From a checkpoint of a small mixture-of-experts model trained on Wikipedia.
Experts: a softmax router, a shared expert of 128 neurons.
Below are experts of layer 6 (counted from 0) of a mixture-of-experts language model. Rows are named router (the router's row for the expert), up (a neuron's input weights, with its number) and show model dimensions 128-191. Each number is 128 + 24 x the weight over its row's rms, rounded and kept within 0 to 255.
Before each expert's rows: a language model's description of what the expert responds to. This comes from a sample of Wikipedia text that the model never trained on.

# expert 30
Line breaks ending paragraphs before section headings like ==Career== or == Plot ==, plus sentence-final punctuation and Q qualifier marks in results tables.
router [133 136 127 121 124  63 108 150 113 155 125 158 144 133  85 143  97 133 110  96 108 112  97 110 110  95 138 179  98 141  95 133 111  94 127 157 133 117  95 135 106 138 134 141 149 139 120 115 124 114 132 146 148 139 114 151 112 125 141  60 150 146  86 139]
up0 [102 174 125  82  62 145 133 115 140 121 108 135 136 117 138 120 104 112 130 112 175 120  91 162 133  95 120 105 146 160 108 161 137 178 153 136 126 130 124 142 165 116 157 101  79 107 156 129 131  97 136 149 143 155 116 138  67 149 155 156 149 163 129 155]
up1 [150 101 140 112 134 141 144 116 128 111 138 120 102 125 128 105  79 133 174 143 148  88 136 101 141  96  89 149  95 143 140 113 142 118 131 137 162 166 133 102 126 143 147 125 110  98 117 121 101 144 110 146 148 108 123 113 141 131 144  65 136 177 101 141]
up2 [133 189  99 141 128 129 110 158 128 124 136 101 117 154 149 137 151 161 119 135 129 117 148 148 148 116 123 123 179 126 151 157  98 111 155 149 140 131 111  98 141 179 135 110 100 111 168 108 133 116 163 117 118 151 147 103  97 142 129 118 129  91 127 130]
up3 [116 155 127  98 117 154 145 122  95 145 143 155 113 117 145 141 100 156 135 155 132 157 139 126 149 129 161 138 127 108 122 115 127 105 127 103 128 136  80  85  63  78 122 117 133 106 152 139  97 159 122 154 114 146 113 136 126 152 159 144 133 142 111 100]
up4 [113 123 117 134 121 139  78  82 153 141 120 126 147  95 141 167  61 121 101 165  91 127 173 150 121 147 104 109  95 104 149 152 102 162 132 127 147 101 143 114 172 151 168 151 103  97 109 156 137 135 152 162 116  99 136 121 111 150 138 163 109 137 132 109]
up5 [102 138 150 140 108 113 151 127 150 126 115 112 143 123 125 113 109 166 114 124 110 142 148 141 102 146 115 124 154 115 103  91 143 119  99 139 191 144 118 118 131 119 135 117  94 117 114 139  91 170  73 145 137 167 147 123 103 143 140 120 140 112  91 135]
up6 [124  95 120 166 108  96 166 134 112 160 140 170  68 126 122 119 104 119  95  74 118  92 149 144 140 155  90 120 115 113  90 132  93  95 127 120 158  96 136  88 130 166 121 144  98 133 120  91 126 144 147 120 154 134 172 131 133 113 151  83 111 106 142 200]
up7 [127 127 115 142 107  99 129 110 168 153 132  92  83 129 130 119 133 107 131 114 119  98 133 109 105  74 145 129 166 115 157 166 140 110 130 126 113 135 128 128 165 149 105 116 124 119 153 112 118 137 110 145 122 137 112 110 154 177 125  91 117 180 111 162]
up8 [120 128 121 117 132 106 146  97 113 128 112 132  90 127 148 148 130 112 177 184  93 120 104 100 137 108 110 146 137 162 129 124 113 119  79  90 146 107 132 116 122 169 140 131 134 166 153 116  80 149 142 169 163 130 134 108 133 113 119  88 122 168  82 119]
up9 [109 129 124 137 114 126  95 121  97 143  93 129 104 135  73 119 139 127 134  68 169 127  83 153 140 129 134 144  73  88 120  92 149 102 120 158 135 133 136 147 129 148 145 142 101  73 144 123 176 146 131 136 121 138  67 131 167  86 102 155 146 123 127 138]
up10 [158 134 126 102 142 139 146 144 135 101 147 123 115 147  97 119  97 123 110 111 107 165  86 119  91 121 114 140  89 137 137 122 134 109 109 132 104 112 151 124 137 175 125 104 152 112  91 135 139 135 118 146 166  95 114 114 107  79 106 129 109 112 132 112]
up11 [117 175 102  94 127 117 108 124 103 108 134  88 131 111 115 139 124  94 144 124 129 175 107 174 141 125 128 149 146 159 126 153  66 154 135 112 127 137 144 112 144 144 124 102 137  90 132 130 116 141 132 139 154  83 157 111 145 101 103 124 125 105 145 142]
up12 [109 165 113 121 121 144 143 146 129 134 135  93 135 160 136 117 116 115 145 108 144 121 137 131 141 157 157 131 157 155 136 170 109 136 113 133 130 132 144 117 122 105 124 106 104 160  87  90 111 122 109 117 106 118 116 152 118 119 120 128 158 141 140 130]
up13 [115  82 132 125 128 129 124 157 110 123 120 140 119 118  91 146  84 135 120 129 119 124 150 114 134 135 130 120 132  71  99 124 147  90 124 120 161 147 118 140 129  68 120 131 129 170 121 148 101 112  98 111 193 147 115 124 140 127 138 136 118 133 113 115]
up14 [147  57 142 123 117 155 134 113 162  98 112 115 165 120 136  89  83 109 118 122 184 100 110 100 162 159  83  99 107 124 143 145 124  96 131 119 145 130 165  87 167  97  97 145 110 127 141 113 123 118 153  97 163 113 146 110 124 122  75 126 150 138 108 138]
up15 [124 147  72 122  99 140 136 134 177 124 150 134 104 134 102 138 141 128 119 129 112 110 133 117 161 125  87 137 127  66 165 140 115 127 110 127 139 139  93  91 116 151 141 142 104 102 110 106 117 162 148 125 114 137 125 152 147  97 130 132 148 116 107 120]
up16 [173 143 109 135 110 141  99 136 113 124 119 138 137 142 120 166 143 116 154 167 121 131  71 136 134 124 101 131 108 147 141 185 111 153 128 137  71 119  96 140 114 135 123 115 172 134  96 144 157 130 112 118 114 149 132 158 134  95 140 164 137 104 107 143]
up17 [187 143 163 134 135 104 136 158 152 150 164 132 153  98 102 153 117  94 130 105 125 132 107 165 150 130 139 101 106 125 140 123 146 145 146 106 125 118 184 130 162 149 130 129 136 161 170 128 120 110  96 132 123  98  72 131 128 114 160 114 116 118 149 144]
up18 [143 167 113 114 116 103 129 153 100 131 134 116 148 117 159 143  97 144 123 133 160 144 111 114  83 105  88 159 105 110 140 133 113 106 154 124 147 136 124 125 104 118 110 152 153 122 147 116 138 173 120 139 125 114 145 136  97 146 150 151 106 117  90 117]
up19 [121 119 139 116 107 151  98 128 127 135 130 132 125 131 181 114 156 136 143 170 134 139 136 161 126 137 140  98 128 161 144  99 127 116 107 132  89 125 117 114 142 151 168 154 124 126 132 135 136 121 130  92 137 139 168 104  76 156 108 150 140  89 102 157]
up20 [137 101  92 131 114 123 147 124 102 149 145 129 117  97 169 151 105 152  96 115 131 122 107  98  92 147 140 111 132 128 135  93 117 140 134 124 141 124 126 139  99 136 132 119 136 104 130  84 146 107 107 149 113 147  78  80  70 161 136  43 104 130  87 165]
up21 [134 105  68  98 115  87  91 148 129 135 155 137 103 157 127 103 123 112 116 102 149  87 122 136  91 100 125 126 163 105 136 116 132 136 154 125 128 130 129 123 137  72 141 152 119  91 126 158 109 149  96 141 144 148 134 143 139 131 153 113 108 122 126 124]
up22 [140 120 135 135 137 139 131 114 112 123 105 119 143 119 114  75 129  78 152 122 139 120 105 176 123 199 123 108 159 131 156 118 149 126 103 108 148 114 138  77 159 157  91 149 129 144 141 115 128 115 133 112 116 131 156 108 106 111 124 138 109 139  58 138]
up23 [132 112 143  88 173 140  88 135 156 128 134 109 123 126 100 144 134 122  82  67 120 126 160 132 121 133 104 146 136 137 162 100 102 113 160 105 131 150 140 124 134 123 154 118 142 132 146 177 147 161  79 108 148 111 130 120 148 107 139 137 129 117 110 158]
up24 [151 100 139  95 146  97 172 101 141 130 100  78 133 189 109 173 140 160 144  78 160 179 135 175 138 136 110 155 134 135 120 113 171  98 142 136 137  88 106 147 156 110 140  99 126 171 125 130 164 146 143 123 122 120 144 109 119 139 132 127 155 121 108 102]
up25 [147 124 183 105 108 116 128 122 125 114 132 143 180 119 104  99 164 129 107 105 161 137 120 163 104 100 105 145 164 116 121 153 125 115  89 130 130 162  95 153 144 116  96 111 107 125 114 101 124 160 123 108  84 177 124 104 141 143 112 127 116 135 140 105]
up26 [104 108  89 160 106 149  86 162 139 128 141 109  90 119 129 125 138  69 119 166 125 128 130 139 101  77 157 148 107 162 131 109 127 108 111 118 186 138 165  97 116 101 139 124 115 129 135 136 142  84 114 116 173 127 114 138 191 111 132 108 102 139 155 139]
up27 [133 133 144 109 126 140 105 143 105 154 134 124 126 110 100 177 144 145 142 148  95 149 151 139 147 141 158 142 135 170 135 135 106 113 123 170 122 102 123  91 131 109 135  77  97 143 145 114 119 144  95 122 116 170 149 149 142  91 125  99  77 106 125  95]
up28 [159 137 124 158  98 140 152 116  79 124 115 142 156 113 127 115 118  98 163 154 109 124  95 119 180 132 118 145 169 139 175 153 109 117 108 172 121 130 117  84 118 155 169 109 129 136 124 144 152 115 118 104 138 127 125 147 172 116 111 166 114 153 143 122]
up29 [119  84 149 133 122 139 167 142 111 123  97 158 151  90 136 149 122 107 138  93 104 145 132 131 116 138 135 106  84 158 115  96  75 126 123 134 103 108  94 151 131 144 125 123 118 147 142 133  90 115 123 157 157 116 157 126 120 130 135 119 168 150 136 134]
up30 [130 112 114 156 164  83 167  68 115 176 171 103 124 141  65 169 119 143 147  99 124 111  81 131 109 134  85 126 129  95 177 149 111  97 111 178 136 111 123 156 136 178 135 153 117 101 109 127 110 155 111 104 122  90 118 138 147  97  93 154 145 143 135 129]
up31 [ 86  98 125 138 116 100 110 127 126 130 137 131 101 146 155  87 140  91 145 174 140 140  88 133 154 116 166  87 138 113 148 115 102 131 119 159 118 143 131 118 106 103 151 118 146 113 145 110 150  91 143 126 127 126 121 138 146 138 124 140  99 116 138 105]
up32 [107 133 161  67 170 148 147 192 117 134  76 156 166 127 115 110 125  98 145 129 138 170  80 121 132 131 125 124 123 116 129 136 129 105 123 112 117 113 113 141  71 183 120  94 124 136 119 160 142 138 108 105 161 102 130 121 125 119 113 143 130 115  83 108]
up33 [ 78 131 113 116 104 138 168 144 108 110 128 104  73 171  69  99 112 132 163 143  89 114 186  89 136 138 168 104 102 115 120 144 114 136  87 122 130 110 139  98 109 117 136 106 113 125 108 102 105 114 110 113 107  91 112 140  99 117 125 133 155 132 122 127]
up34 [ 76 109  79 137 166 130 133 185 124 137 117 134 142 135 139 116 127 137 142 102 103 133 118 153 134 150 107 124 123 112 133 108 129 131  77 142 133 119 150 120 104 154 152 135 138 129  84 131 109 111 161 114 103 108 138 119 133 115 126 132  99 128 166 106]

# expert 9
Line breaks and pieces in album, label and tracklist entries and medal-record headers, e.g. Bad Boy, TDK, Records, Label:.
router [107  85 110 110 152 121 132 118 153 116 104 104 167 148 115 122 127 127 144 124  84  95 127  91  90 141 138 121 137 130 187  99 166 157 126 119 142 122 109 139  99 123 123 145 125 112 154 154 106 125 124 158 134 148 140 129 111 108 131  99 140 132  89 152]
up0 [ 99 126 144 119 141 130 159 135 146 144 165 152 111 157 128  99 168 137 100 141 110 129 137 147 144 112 171 154  82 123 135 105 127 130 126 108 144 154 111 169 146 201 112 131 126  84 122 132  96 105 122 162 107 161 134 157 101 116  46 139  75 148 129 140]
up1 [144  96 155 121 133 121 125 126 133 127 122 167  66 149  98  92 157 157 181 118 138 169 111 128 147 129 146 118 169 135 129 136 105  89  80 119 138 158 136 166 114 144 137 129 114  99  85 108 153 138 213 192  80 109 142 129 154  97 107 167 124 135 161 128]
up2 [134 122 108 151 135 126  81  76 151 113 121 145 160 115 117 161 132 139 122 151 113 109 138 150 114 179 126 114 134 125  83 147 105 134  99 129 123 118 112 122 150 127 139 107 140 126 134 163 126 138 131 125 148  96 128 133 111 167 169  82 114 105 146 135]
up3 [109 143 100  81 155 123 157 138 106 153 123 130 119 107 155 127 176 144 119 137 147  90 118 100 149 122 102  90 131 108 136 101 130 127  95 109 104 105 136 131 151 108 131 123 114 123 108 113  97 116 125 123 151 158 118  94 151 161 164 154 112 130 113 106]
up4 [129 167 117 141 161  88 137 135 139 124 139 159 112 122 123 169  88 142 117 139 135 175 119 117 170 134  99 137 120 121 129 109 142 163 135 120 172 149  95 125 126 125 119 144 138 157 147  85 150 138 142 168 180 142 134 118 154 147 134 123 168 105  71 120]
up5 [142 117 130 116 165 166 144 133 126 114  56 105 120 123 143 196 172 155 124 149 184 140 119 115  96 124 166 113 166 145 163 118 104 165 136 156 100 135 114 140 103 105 140 145 129 137 130 122 116 132 127  85 112 141 117 103 166  94 132 117 102  88 121 151]
up6 [148 127 151  98 125 124 122  96 104  92  98 126 149 120 139 140  95 123 160  81 124 102 186 157 124 128 154 112 133 144 168 142 126 145 131 103 124 123 106  86 159 134 147 139 128  87 112 100 132 123 126 165 139 127 133  93 150 148 190 142  88 115 134 134]
up7 [ 98 154 114  95 164  92 136 132 121 146 107  78 110 111 128 143 120 137 130 108 104 101 108  89  89 110 120 111  92 122 101 166 141 130 112 132 154 147 106 134 118 134 123 116  91  83 124  95 112 111 157 135 126  89  93 127 107 140 129  77 106 158 119 146]
up8 [120 104 117 109 105  93 117 129 100 149 117 103 180 124 117 144  61 116 116 188 135 122 105 122  95 112 135 135 139 106 132 125  75 102 138 166 119 102 118 146 117 117 144 139 127 120 133 102 153 169 127 119 107 144 140 156 153 117 132 157 110 143 168 135]
up9 [ 98 119 125 127 144 133 129  89 110  96 118 120 119 154 104 164 169  91 156 152  99 117 100 145 151 127 145 120 121 132 133 143 153 119 120 121  98 148 118 152 170 129 105  88 119 145 114 167 129 135 125 130 119 119 146 119 112 123 106 104 121 122 109 168]
up10 [146 151 119 114 133 175 138 151  99 106 171 139 145 131 146 109 127 125 137 165  78 128 143 101 100 174  99 139 124  63 154  69 122 115  87  88 119 114 138 122 117 102 116 133 124 132 111 135 102 117 169 106 102  91 188  88 143 105 113 127 146 134 114 149]
up11 [168 101 153 101 169 166 150  88 167 161 105 119 132 145 111 135 105 174 135 161 122 151 104 126 171 171 142 162 122 160 152 132  96 114 101  96 140 151 138 163 114 124 156 134 108 167  90 133 131 161 163 118 111 121 114 137  77 116 114 110 137 173 154 150]
up12 [128 129 103  71 161 107 133 125 102 129 116 128 114 129 126 117 135 162 127 102  95  97 109 128 145 120 103 154 129 113 130 114 177 125 133  93 111 142  97 119 148 162 108 139 115 195 139 110 146  98 136 111 162 143  96 142 142 109 115 147 134 144 163 124]
up13 [127 111 152 147  94 148 134 158 121 132 115 117 181 120 141 119 132  58 162 149 102 109 130 116 133 117 146  80  99 121 137 126  95 117 131 118 151 118 136 149 120 105 146 142 143  89 117  84 137  86  96 154 146 161 128 133  92 132 104 173 104 128 159 132]
up14 [132 101 142 101 171 132 111  97 100 108 140 123 109 115 121  79 100 110 116 133 113 117 150 131 125 131 128 126  90 118 122 146 107 123 141  63 124 148 103  84 128 122 108 104 192 132 140 124  96 119 100 110 147  98 114 128 138 139 127 129 130 141 107  62]
up15 [ 88 110 109 161 125 145 152 117 116 126 155 151 104 138 122  98 135 156 146 102 123  76 153 142 152 122 158  83 137 139 111 125 113 101 113 111 178 126 122 133 151 143 115 119 137  81 160 141 163 118 140  75 152 105 144 140  55 101 150  93 129 131 156 129]
up16 [ 99 122 106 102 121 138 123 108 129  91 116 120 107 135 140 149 166 116 168 122 111 128 146 165 174 117 123 140 142 141 117  88 112  95 135  99 114 150 107 144 100 107 116 128 161 108 108 129 168 152 126 162 167 177 160 125  90 200 174 153 142  90 134 139]
up17 [112 135 128 130 169 131 133 125  64 113 170 109 112 144 129 100 128  83 159 122 124 121 106 122 123 102 125 107 145 125 105 111 138 141 108 161 147 123 123 143 119 157 119 135 109 129 146 144  90 159 152 169 125 133 128  88 130 137 101 125 150 144 143 119]
up18 [137 131 152 107 125  94 110 133 131 149 123 112 122 119 120 138 113 124 129 159  94 130 114 119 131 136 131 105 108 126 109 102 115 160 104 169 122 101 131 137 170 149 105 140 149  94 156 175 164  96 133 137 143 103 133 154 121 114 162 141 103 152 143 117]
up19 [116 142 161  97  96 152 146 117  75 109 100  77 108 152 139 124 152 114 127 116 138 131 119 128 119 129 105 121 146  97 115 147 124 116 136 102 155 148 139  97 110  81 130  91 145 147 139 131 138 118 108 130 152 130 153 126 182 121 143 149 104 105 142 156]
up20 [161 145 104  93  98 153 102 133 138 123 167 148 162 112 149 167 102 129 127 179 125 160  75 124 117  92 161 135 109 167 141 140  99 122  96 154 119 119 105  97 131 136 109 167 127 113 113 119 102 138 110  88 134 157 141  92 126 148 115 146 146 124 125 111]
up21 [ 97 137 150 157 114 119 159 137 154 131 133 136 174 132 163 110 152 102 164 135 114 106 126 135 120 114 182 147 149 173 152 170 129 109 116 141  94 136 135 160 168 148 111 125 123 133 103 123 116 117  87 148  94  88 150 175 149  74 125 133 104 109 106 148]
up22 [167  80 107 156 171 101 100 156 130 143 133 111 137 135 149 126 131 120 111 100 111 100  91 136 150 109 153 121 137 114 168 150 162 117 153 152 149 139 156 106  90 140 141 108  76 120 146 113 127 139 128 129 123 135  83  97 145 112 157 152 101 110 131 151]
up23 [100 115 134 113 135 127 171 181 169 146 125 130 159  78 132  82 120 130 132 152 163 117 116 146 127 161 154 117 133 146 108 113 126 110 159 111  96 175 127  78 114 148 144 163 151 155 115 128  91 125 146 141 128 106  81 133 131 111 176 132 158 144 157 161]
up24 [111 150 138 103 123 184 131 108 104 157 107 131 162 145 192 124 152  99 139 142 142 114 145 116 141 137  94 131 141 147 122 170 127 167 183 120 132 121  89 100 134 117 103  94 122 176 110 126 135 101 108 100 146 129 141  76  99 106 118 121 145 118 119 150]
up25 [120 153  82 105 139 107 155 156 103 140 113 127  82 136 104 127 183 106 173 129 100  94 146  78 117 138 149 125 114 144 176 108 135 146 135 154 154 151 133 128 101 134 138 161  97 123 133 141 128 165 119 120  77 133  97 118 133 131 144  95 114  87 111 123]
up26 [ 90 114 134 126 118 103 127 105 142  88  93 104 173 118 158 134 127 101 139  86 108 163 136 106 150 119  82 115 148 134 179 142  94  93 155 116 103 106 139 122 166 102  88 114 151 150 137 131  76 131 128 118 135 151 117 140 174 153 103 170 149 139 112 141]
up27 [146 134  99  80 119 116 119 124  94 131 132 176 115 157 151 165 146  83 183  40 103 148 139  84 142 133 146 103 212 135 130 110 151 150 111  81 162 126 150 129 135 152  61 122 113 124 187  98 121 121 108 150  89 109 139 140  82  89 133 107 120 150  84 114]
up28 [102 141 146 160 119 120 134 106  94 144 147 134 143 142 115 105 135 119 106 150 139 121 148 149 147 122 159 114 135 124 141 107 119 136 136 148 148  89 138 133 104 165 150 104 148 134 104  99 171 181 153 117 108 158 133 105 153 109 143 125 154 136 151 115]
up29 [117 118 136 137 138 152 109 126 161 149 127 115 141 141  56  82 101 115 169 154  83  95 147 144  92 132 150 157 118 122 179 114 140 107 120 111 109 105 142 170 121 133 123  87 147 159  68  86 123 134 115 107 149 177 123 103 125 146 186 120 139 125 104 127]
up30 [113  92 152  75 133 134 116  94 149 143 188 142  93 127 133 145 102 132 170 116 118 105 102  96 106 199  87 160 116 116 123 136 106 146 146 136  74 140 129 109 127  98 107 132  80  96 143 147 164 152 108 134 174 136 108 128 100 176 128 110 112 152 132 160]
up31 [154 115 121 111 145 137 154 133 141 114 136  99 100 128 132 128 113 114  87 104 123 134 100 133 148 143 156 148 102 107 148 166 101 161 174 144 146 122 146 166 110 129 123 118 209 161 121 142 123 132 149 120 147 155 146 154 156  62 137 100 124 177 115 115]
up32 [163  98 149 118 130 150 150 131 152 136 102 138 175 103 185 135 143 130 136 146 142 114 168 121 143 135 167 138 107 132 147 158 132 118 110 131  86 169 101 114 131 117  67 118 180 157 130 118 203 145 146 123  90 105 162 118 133 143 154 135 138 163 115  95]
up33 [156  97 126 118 151 138 122 109 118 122  99 131 129 166 141 161 154 101  89 140 134 109  85 124 103 106 112 114 119  95 157 115 170 134 123 117 136 176 130 142  96 169 157 127 115 118 125 140 124 154 125 155 143 118 161 155 117 158 108 123 107 114 177 153]
up34 [122  96 108 131 101 130 109  84 111 117 123 167 128  85  84 117 108 126 123  86 160  95 146 101  87 151 158  91 149 179 136 138 143 120 167 135 157 154 132 101 161 142 159 172 122  96 147  90 113  96 158 164 165  84 124  76 132 114 136 163 107 130 117 110]

# expert 39
Single capital letter beginning a personal name, mostly a surname after a first name, e.g. Murray, Mitchell, Jaffrey, McC.
router [ 77  71 102 127 128 139 157 122 142  95 161 108 115 159 135 157 110 142 128 109 105 107 116 115  85 110 153  95 147 103 102 164 113 169 100 116 128 110  92 134 116 135 164 140 113  95 121 104  97  95  98 126 131 166  95 139 130 162  78 129 126 151 100 114]
up0 [139 139 142 128 135 137 129  98 101 156 132 145 141 112 134 156 111 126 139 110  85 126 144 134  91 138 113  96 116 102 145 138  95 131 154  97  96 118 101  81 117 183 135 129 115 133 132 135 136 157 148 171 160 152 159 151 103 152 128 115 132 116  99  94]
up1 [124 155 138 119 155 120 112 126 150 131 145 149 137 140 146 109 127 158 158 131  84 143 110  96  86 138 124 128  90 146 118 115 118 129 127 126 174 108 142 161 138 143 132 112 111  89 126 152 129  89 126 128  93 125 167 135 118  91 133 120 138 114  99 115]
up2 [140 112 115 141 120  79 180 106 154 124 108  97 142 173 104 121 156 140 184 144 129 128 155 130 155 128  95 145 139 134  82 130 153 111 180 120 142 135 128 144 138 117 176 136  84 114 126 119 117 113 143  77 135 164 146 123 152 124 131 103  70 131 161 115]
up3 [145 134  97 112 138  80 124 141 137 146 128 143  75 151 123 100 173 173 114 162  82  75  91 127 157  91 141 124 120  67  97 113 109 150 114  99 141 142 113 105 103 141 114 133 125 136 157 138 131 110 123  69 145 134 159 144 107 121 128 157 100 111 148 144]
up4 [105 127 162 108 131 164 160  65  91 134 172  65 143 139 155 114 148 126 126 131 100 144 135  91  77  96 136 105 108 134 128  88 135 130  82 182 121 123 104 149 116  92 125 128 141 106 117 146  93 113 145 129 124 139 153 157 149 130 105 134 105 161 138 111]
up5 [136 113 163 103 157 124 157 120 136 145 148 112 143 160 124 146 146 128 117 149  76 142 118  92 107 135  92 169 140 132 162 141  97 109 151 117 141 135 147 152 161 123 119 160  84 168 127 124 132 134  85 106 120 159  98 116 149 144 138 113  95  82 130 117]
up6 [161  88 180 153 122 128 126 111 170 137 133  90 147 106 127 117 107 141  91 129 110 111 106 133  89  94 126 160 119  73 138 102 124 142 117  86 170 102 107 130 145 119 150 126 152 143 172 141 111 114 150 173 134 116 162 121 103 170  95  72 138 123 108 136]
up7 [135 145 161 117 102 108 114 141 148 185 177 138 153 160  86 159 166 135 107 157  87 140 149 144 117  88 147 117 136 151 146 104 146 128 125 163 103 123 106 152 103 151 128 100 126 138 128 126  87 165 101 152 106 112  88 136 147  94 118 119 169  68 134 123]
up8 [116  74 161 124 149 136 126 126 106 173 113  97 160 130 134 133 108 123  86  95 164 109 156 106 111 113 113 110 154 150 159 160 130 103  97 128 117 137 124 109  66 105 102  88 134 141 133 134 122  89 112 111 131 135 155 152 107  96  98  95  78 126 151 152]
up9 [ 96  96 114  70 126 151  96 120 139  96 112 213 152 180 130 113 123 127 137 189 139  88 137 121 141 133 120 140 113 111 144 160 114 106  85 119 118 114 173 127 114 145 143 148 115 114  94 119 119 125  98 148 144 116 158 102 155 136 141 102 145 105 116 121]
up10 [144 134 104 158 206 143 143  93 150 195 133 158 136 132  98 136 115 135 158 140 120 112  80 102 149 107 100 124 170 142 175  62 152  88  79 122 119  67 118 149 155 138 145 115 104 108 112 106 125 135 118 130 132  96 143 173 101 147 131 158 155 114 114 122]
up11 [122 115 172 184 154 140 137  88 162 177 136 131 144  55 121 133 153 145 149 124 158  85 138 132 118 144 128 110 120 138 115 122 114 126 105 175 129  95 135 117  83 126 152 151  86 138 132 149 162 139 157 142 188 160 146 111 120 122 166 115  86 140 149 120]
up12 [138 109 157 177 118 135 147 100 152 140  86 108 136 130 185 125 142 156 126 140 128 132 156 127 149 162 123 146  95 117 113 126 136 139 180 117 152 140 143 118 136 123 105 132 139 120  83 129  98 200 111 124 123 104 125 132 104 155 141 133 128 127 147 117]
up13 [ 97 121 125 113 148 114 145 119 134  78 130 111 113 121 159 165 153 112 121  86 125 138  74 164 109 134 124 138 131 123 106 124  87 156 128 184 144 127 133 104 151 169 122 113 155 145 138 102  86 172 141 130 142 127 119 169 108  76 111 144 139 136 147 118]
up14 [151 135 143 148 166 139 139  84 128 113 123 145 132 170 107  93 150 102 120 103 150 174  72 182 137 199 182 141 139  94 154 113 114 117 117 109 169 156 167 184 125 134 156 117 104 141 127 127 154 132 126 117 136 139 155 164 123 140 100 138 144 119 114 142]
up15 [115 105 119 128 110 112 131  89 128 122 122 103 160 144 130 157 143 137 133 117 119  96 135 168 125 158  97 157 137 106 127 113  95 137 112 114 147  93 156 152 125 136 159 137 117  96 186 147 148 128 120 123 104 166 112 134 146 142 112 135  82 150 137 127]
up16 [151 121 126  70 105 172 115 178 130 121 140 143 131 106 137 143 132 127 167 140 134 127 137 101 123 106 124 135 150  70 125 200 101 142  77 137 130 149 103 138 144 149 137 164 141 134  91 125  94 133 131 126 135 155 143 124 134  87 150  97 130 151 116 151]
up17 [129 133 121 128 139 116 114 112  99 137 128  81 148 115 108 121 139 117 158  76 115 107 129 143 161  92 129 172 163  99  95 105 100 132 120 107 154 152 107  92 139  86 131 147 144 128 102 163 162 200 130 126 165 147 143 136 124  91 145 133 130 133 101 144]
up18 [106  97 141 134 131 143 152 129 118 123 123 138 140 132 114 151  99 179 116 113 114 120 127 132  61 136 124 123 148  82 104 140  97 145 130 110 161  94 105 140 131 112 139 134 150 162 112 147 139  92 106  98 115 134 110 142 127 159 148 122 178 107 146 127]
up19 [127 114 129 143 144 149 152 130 174 134 141 133 145 131 112 136 159 129  86 111 135 154 136 169 194 107 151 122 117 135 119 147 100  80 128 153 132 138 130 141  95  84 120 100 164 129 131 113 138 119 137 134 156 110 138 106 125 140 100  83 101 159 122 156]
up20 [145 105 115 109  86 116 116 169 153 103 142 112 109 114 108  93 119  89 138 137  91  88 148 161 167 118 132 114 147 142 131 107 121 128 144  74 117 113 121 120 116 148 159 150 142  78  94 140 128 131 128 135 104 130 133 138 148 144 135 165 138 121  98 136]
up21 [134  82 120 100 150 156 114 112 127 113 108 128 145 133  86 140 140 138 120 144 119 105 146 123 127 159 117 118 147 127 183 153  83 114 101 162 114 154  63  83  98 125 148 106 150 119 122 136  95 121 109 132 104 146 118 132 148 175 184  84 158 114 160 128]
up22 [101 156 180 127 141 113 102 111  72 118 149 133 105 142 109 117  91 119 107 129 155 137  94 158 153 127 150  94 121 145 133 140  90 138 158 198 104  85 111 145 109 140 114 108 102 130 112 144 104  92 135 143 133 106 130 113 115 116 147 117  74 136 140 127]
up23 [121 131 124 125 151  80 112 165 135 128 146 142 133 133 136 118 134 170 136 125 165 123 148 146 155 170 145 104 136 145 119 103 117 134 108 104 116 138 106 136 148  69 199 122 138 103 179 135 134  96 155 138  98  88 126 124 145 141 130 133 129 191 145  84]
up24 [117 103 148 108 138 122  89 136 124 132 124 137  94 113 116 152 114 160 174 122 125 104 122 108  75 133 117 155 117 118  94  84 112  93 121  99 104 125  93 117 112 155 128 156 139 133 110 136 154 108 134 123 167 128 141 144 146 130 103 109  99 103 120 106]
up25 [120 125 131  91 134 131 162 148 131 115 113 131 133 142 111 136 111 147 139 114 146 139 125 127 119 112  74 135 102 100 132  96 134  98  96 114 102 124 117 141 116 108 137 122 130 163 100 112 123 138 124  89 120 117  81  97 134 131 139 137 113  94 147 166]
up26 [125 107 135 146 162 123  95 132 131 117 124  92 107 145 128 121 124 142 117 136 118 139 125 103 124 151 134 103  60 118 158 125 123 144 154 106 135 145 107  97 126 115 172 109  96  93 121 151 115 156 119 122 131 120 131 172 134 122 126 131 121 126 133  70]
up27 [133 124 179 112  87 119 130 134  85 105  51 110 132 129 122 104  89 148 193 102 157 149  98  97 157 145 142 114 136 138 126 124 148 125 141 153 113 137 109 134 121  94 119  75 126 179 153 127 128 126  93 104 121 140 103 122 182 146 166  87 173  77 135 112]
up28 [ 87 109 150 128 123 130 124 106  76  88 149 180 121 162 159 105 154 135 108 116 124 110 155  96 110 100 137 153  93 125 155 146 143 154 125 165 161 114 131 173  95 102 120 112 159 127 125 101 174  89 163 136 131 105 111 146 142 170 138 134 129 130 143 133]
up29 [127 113 145 122 148 155 147 161 102  95 132 148 104 125 171 107 114 144 121 161 155  94  82  99 149 130 143 102 139 144 153 131 116 115 103 118 120  85 102  97 114 133 139 152  72 102 149 117 105 133 110 109 127 143 104 127 117 114 163 145  92 139 118 117]
up30 [111 148 135 103 110 110 123 135  90 121 131 147 132 126 128 170 112 100 148  84 156 134 111 133 151 164 118 120 194 102 145 112 179 110 100 196 155 124 108 120  94 150 121 111  84 197 127 131 116  99  99 154 143 112 103 117 128 141 136 138 105  80 103 123]
up31 [156 135 153 135 131 136 128  92 144 109  78 172 150 150 134 132 107 125 115 147 135  71 150 162 130 107 147 102 136  89 129 162  98  91 153 113 118 167 156 130 160 151 150 118 119 120 133 159 139 138 145  73 137 103 102 128 131 131 129 118 122  84 134 119]
up32 [137 133  75 132 154  87 148 120 152 203 142 152 113 154 156 139 154  82 100 162  83 113 167 137 112 150 161  88 137 127 124 138 145 122 128 124 157  80 108 138 167 119 109 181 112 107 113 109 126 135 141 101 121 154 150 114 137 116 172 124 126 166 143 115]
up33 [ 90 158 111 131 138 161 121 137 124 136 110 141  78 158 138 155 150 127 123 126 123  92 110 141 151 125 104 132 142 127 133  99 177 121 160 135 142 127 141 114 127 105 144 123 127 148 112 101 148 151 124 106 172 170  97 150 125 131  87 131 126  99 136  87]
up34 [146 162  91 130 105 128 103 161 106 105 144 142 109 136 145 129 114 160 121 107 129 133 107 140 138 128 100  96 130 120 136 127 116 161 176 160 110 106 119 121 113 135 138 122 142 134 113 114 121 132 162 143 102 116 144 119 112 132 139 130 148 183  99 134]